Weights of a small mixture-of-experts language model, trained from scratch on English Wikipedia.
Size: 13 layers, width 320, vocabulary 16384.
Experts: 32 experts in each of 11 layers, 64 GeGLU neurons an expert, 3 picks a token, a softmax router.
Training: a variant of Muon for the experts, 265M tokens, 5567 steps.
Below are experts of layer 5 (counted from 0) of a mixture-of-experts language model. Rows are named router (the router's row for the expert), gate (a neuron's input weights, with its number), up (a neuron's input weights, with its number) and show model dimensions 192-255. Each number is 128 + 24 x the weight over its row's rms, rounded and kept within 0 to 255. Numbers have three digits each.
After each expert's rows: "mostly gets" lists some tokens that are sent to it at least half of the time; "comes after" lists some tokens at least twice as common just before its tokens as in all text. This comes from a sample of Wikipedia text that the model never trained on. Tokens count by the router's weight.

# expert 26
router:102136157167124105157096118172181065094127150162156070117123117131104175107120159097143125101182136147097146119162088100125092134118138143122140129119158116111088134118143080101149131102125085
gate0:122139136141097152100176122154093164127127125128158127133142131128160114123157137157091080131177131138124119131164121120130151169106134120150127117118118140114107119128141117108132090146141123
up0:137124109144177124162097141106129136143121154088085141132135125101064164126148115096109164163086109099113114114109136125147105111113173149118149114140162134147147123124144125137139160143147150
gate1:153118138165115098137094149141127103139126137157120139159124155144118144134142104119094101161177128093121124148124145099149100174106106097144099151119144087132069152137120152117132130145099137
up1:160163095150120109109132129122121096095105103094107116110125098099136118111152162129167158100079126175170075145139100128123194123139117137111142111107144191106160052095135090142137144168165130
mostly gets: " Republican", " church", " public", " human", " Church", " General"
comes after: " the", " The", " of", "The", "'s", " a"

# expert 21
router:124149141123144132143117103133134139121120124139124159147171121158126158139151133139086141141095173160108132138122104114115091158112104127094086119138098138090117135140099151146113119145163089
gate0:156118150151150145088166111094129136172168102112091139113154144139116110117148112129129094134138147133170061134117136142122118135159124153107131148118188111131135142063130178141142116124132091
up0:159124108109117106174112118123132137101127145124199140138118115120143151135130133120118182104137123116092191113143098110167107165096121116152117104139083133101088105170110101131163153119125145
gate1:151129135147162118117117169076165098132129098134120142146127109145138156124169128150168162123138142105114155153100131099122116166136126112125080121128109157125093092126107114110096117090116129
up1:103172123149169117138118116137137100098134082141108144157105149162097138143158133133154105151104101110086090176114120113114081130130111141148093113099138167107117146123091111116133100101104106
mostly gets: " 1", " 3", " 2", " 4", " 0", " 6"
comes after: " |", ";", "|", ":", " (", " 3"

# expert 0
router:090109104133111158105179140141180176094096096104106154123143131096153119142138138110115119138108121142160135124091135154086146144116138115150160125120155154128155130139114171088129136141151133
gate0:155112159160095116141168131145147121105134128122116129136160155129106099166142106129144098143145118168140068107063147120106120163152130089157085166145152160135091122115152154102167091170093138
up0:105174093128159131145135141113112159140142136136104140144092091123114113097113119124114113093158150103112195157191155128156159128121106158126186078115158110121126105156130131139092173093128123
gate1:111109126131150129124133147124140138107161110122120140136123160148154133149126148099093136120090149128106119144086102134129121142096155127119106161107169172096140125103119173095119119146163128
up1:120101133148146108128133145119154149108162108111124145126112147161163135164123130095096117114096169137098103131095120143123113132093156122119103174094156159092136120122116179085121104140141147
mostly gets: " E", " g", "\\", "_{", " N", " Q"
comes after: " (", " \"", "°", "-", "/", ";"

# expert 10
router:145160097121115146112137155156173139138127123125169130091137120114148152126138120112140146140166142151146150148152135159126124097131165119110141120127157134153131106103106122146126112083150139
gate0:119126085146136093108135140157107139182094126127110161162122149141114132118089145119139128175118149136137104152116146106151118123120131078125117097111148114117129134119161120154159130121093112
up0:104089106117132138105149169148115120152115136111113143140113148112151132146151112067145126158123155146130090158133146083172131131110088100133125130115128122075141084106164116125173155146084120
gate1:122120128106150146090178158120113135111117092151100145155067138138141101124165161081133157132110149121118097104130120128093122080139127130144154097141120144070094092142154124142181113133150154
up1:123118144161135085137089103136135118152144142099129115138154111142078153139114111206104089154147152118118137146162154128126172141112142118130087151143139127168164155099096155098105131117115117
mostly gets: "\n", "|", "==", "===", " ==", " ==="
comes after: "\n", " |", ".", ")", "==", " ="

# expert 30
router:166145094126147151152068154158084129115166105129138112100132112139181164139105127132136107121115100147132107142162164169143159137106099151096119146139084135122115119118102120112121142156106103
gate0:164069076152129136136095156098120142127123101141122165128156129119120173169154146122163140151108078126116156122116113132127153135089125161135101158096126137115170138118148144161122163164136144
up0:164074113126151119152099173079135139139102111143120153136138146111113148170149147128160129130098077132113123128104115110110153141096104149141086173088116143114132127118163150144115160158102131
gate1:127103150123186102131103150083140110127147091136118067137129099162135119131099117141153123146134127115122106095171077154169138159177127107172138135084137079135088136112102122140093131135137138
up1:121128109130080161100169113154094152113092163120124179134136176083120135144158129100115139109123131141131139160108155098090126112077133141073139141156132169141144122143150130112154098104134099
mostly gets: " States", " USA", " China", " India", " Japan", " Germany"
comes after: " |", " United", " South", " in", " ", " New"

# expert 1
router:141149168130139137135151153128147118080124140113137145118102083096096156135093100124107131130142130135153156123152162092137128116119131121131160109152137143108137140120127130161099117155142179
gate0:080092136132154094113101100101127122123126147148108135131166130151091099105148081109185133120140141135150099074162073151159128135146101130137110115165113113096158150135086112150144143139117132
up0:082103158109161135141106167100129117132117147137143135127201125130124133115136097100143142116125129161163134092180094167159150129157103142149122111187144109112158135131081107155141136118110136
gate1:133159141142120104133169140123120096181086090112152106166061113132121086104084060111137134117076139137097110082122141164116136150117095106113149141082155120105150134178130130057118127153110149
up1:121102117125146136153102106138120198098171115144095131100146089151133109138142155108129136111159133150111150153103126098133122155179169140132095111117128165167107104073103112172114123105132141
mostly gets: " Location", "See", "=", " Preceded", " Succeeded", " •"
comes after: "\n", "-", "\n ", " Genus", " name", " •"

# expert 28
router:143142101123129157115136156088116139078111083120116141142119149160116169163102126102123156134094113136149140112097123148100095112119128126148096169114141121113137116085103160136103141118150128
gate0:165129132150128156115158167104104104159095119102122065130154113139132138133162123155149126197132111139176114123122137158120103138176098144103145124115106136127118110144133139134143131077116145
up0:151125143114144148093132134127104100145086141142124081129172104128102149153155132165174173170136157156118122131116139133102103152149130166115128138113113150108141138112138127135091136098131152
gate1:171127167119158139133153091095118115141124105153105098112144100109136127103105124134133126142190108124113119129102148148104162164109124145131159164130193082135109141159162122168151162139150136
up1:140135176116157157123149090085122124128106107147113091115163097113118147094120119143135139154201090119096110128109150146098177145099112130142148159129196094119108132169164121155169143133147134
mostly gets: "0", "000", "4", "5", "3", "00"
comes after: "–", ".", " 0", "-", "0", "1"

# expert 23
router:101162095119130127170153130146110145082131149125162165143123170162177161111118148131125093109116129175139077134148120143097143134114127117150107103106118141163134124105146179100095072086152127
gate0:084127122167105136143114124165162125151087123115111181112096143089162129116155117126148148146165110092123149129132105115098142144190126130121129166157183128149117175152153128106162109126157091
up0:127123114147070108146117137138154149125107125116082134125194141123121146111138138129098157113106149123174123152132135135118135095099129137136132168138120112098157125121166145128113109109126116
gate1:096129151097095161173166150072101128177142118115137140159160117084132119131124102093154100124145135144160148138101097111147131121120136088108144153108142175105137140133154132117097118163150162
up1:160135112126138130107094147206135144084129176150128105086097133150137103122140151172078108134115099118092160109141145181112112078153081146102124108152138150163105177103081125155135109121076114
mostly gets: " its", "The", " their", " this", " It", " her"
comes after: " of", ".", " that", " to", " with", " for"

# expert 7
router:133127101140103095139072157140093130137134128138121192124150109122129139106125125140179089142112119168182119081189134155095102154105124151127185112123084116113155161160169085110129126097154117
gate0:103122137123101114155106124101156170136122106148186141124145112099169106092110120128099120119150153103190163144139165138119110107146121114125129098102089093100155142174123090117064109151132171
up0:149127097126135150105159132153113106122134177084070146123119136138089130166134138118137135134123103161052109115103105130118136143106135149113136160140144142161104128097139186134185138089135087
gate1:120128110112149167139141144108133149122111127123132140100181141121132113104163138153158144159124158139135145102140116091124067110118096130108099132117099145156075136131147120122151159128138134
up1:113115143149100115112110098155139093106143126141125135157097127145115140118081112108130129093113111107121103132112128153133188153148148143162142119122156120130158129132102136132113113119125133
mostly gets: "%", " Win", " Party", " Ma", " Gu", " Lu"
comes after: " |", "|", "%", " •", "(", " X"

# expert 22
router:136155099149135100161140133166171116155096113154133081071085137155114120144134115121111150102131130107103152090168093111123124132164113160139139136135111118125144101104145094168143162114118142
gate0:148118110137127164139107095138166092164137119138088123114099152133095104144147143135113137109131129154177109138070138170125135131167119138086112165123098126130162131108135137149152126139103121
up0:143109119180145162120096097131165090141151127160097142096129143137107115159120139118100117100118117144152095107061120161129128150153125139066131139144112131135137126109115132155150119167086135
gate1:125130141064189134143162121114118144137077157119156161127119181136126100115129147151117133166168119153134139148169131131119130120143137138116125108131099160146121130128172118134127147134146137
up1:115160109100175125149134137109131149163142139133153152152123175139127148099141154112121138143176112141126150105160133158147106096145120087124112119127082185149099128107162088112110167162158146
mostly gets: "The", "See", "=", " Born", "born", " footballer"
comes after: "\n", " is", " of", " a", "),", ")"

# expert 16
router:133135105105094096129109144111118107154169079192142140122143150112170121117162150130136121122141090108118154168140094094145130153076130130079104134107078127161133096162102145117127110153127108
gate0:149108142131092127186153164150113103159106129149123135155147143113125100098136164120134115130133133121130112118114141138084131148107124102123160091094132153110160165152124127155126128133115115
up0:145187122123166141101124105111175159146140132104151159152113142137143154146108138125149127080101146120134124129132111123144135108150136094148076132197133119160067079104089149107112145135149112
gate1:174128121138107098149103119116139088093103146132110104071112159173131130158127092163127131123183153138160095097150127125108114143124140106093110165124134126108180110117111109161144069123095159
up1:165148108142084123121112142148120129070117098127069083091095105138205142159103093124114134147131137141160131111155132099116131070124142113088140114069091146129132106141137086117082143153130120
mostly gets: " he", " his", " He", " her", " she", " She"
comes after: ".", " He", ",", " he", " and", " where"

# expert 24
router:140156074119145119135121162099080134159155127154101158175107117133170144137107139123140117159148151134065160097130109155107108073127146138116162131123110144138112135128144086138135125140148123
gate0:097106175064126121108122120141148059135152144099161140114171121116059150103122151188124146156141141156102159117106142098126107136163164154139151148086154070119156140127141139143118131130143138
up0:101155136112122159115135112103116132143154129117160124123131105133145118106114130195160117110140144128135176095158158145117109090144131126132163151114139093134160101128106123130130100126120131
gate1:122142118132112119134115145165149087143110120123134117129107170153113141117112105137138094097112103161106122100094143131140128110160114140084151108134099127116136131116133126136108134092088124
up1:168133170116154161126165149095116159125133140092155120129125133093111126147114130111144136130109137078166138151157117127110170120111147086183153172149124115153148134148132131132133077154170114
mostly gets: " season", " years", " University", " School", " school", " College"
comes after: " was", " the", " a", " his", " he", "'s"

# expert 29
router:156133144131168148095094121141150123107160143118144129082145113129154165100131138156111142123096106129139146177108120129166127183153140115129153146118137119106098126125126120179118143117149154
gate0:091109130122106080095143105154139125137126117074120130152136137094076099132114116125126157088110149165132131118147084092076124126155141113133127125138131093117165109142128136113129154133146141
up0:118150130123152172141127179125126147133110141170142126090123145165174160136135141112120128167149121102113118119127135135162128122131135150119137116140117172148110159113136125117095085118120113
gate1:151155149131125140133138172191169119126116167150109125132154104145144120131140118135090110134131162113116128119133081104134142124134126153110116095139133100157111114133117139162082119127140134
up1:158152176112143112119111131179132116116085172141108118161128127136132125136162134127119115152154149163117174127142092078106137141141126119119115131092126121104122110138085178137113124078097112
mostly gets: "–", "/", " /", " 2007", " 2013", " 2017"
comes after: "–", " (", "|", "18", " in", "/"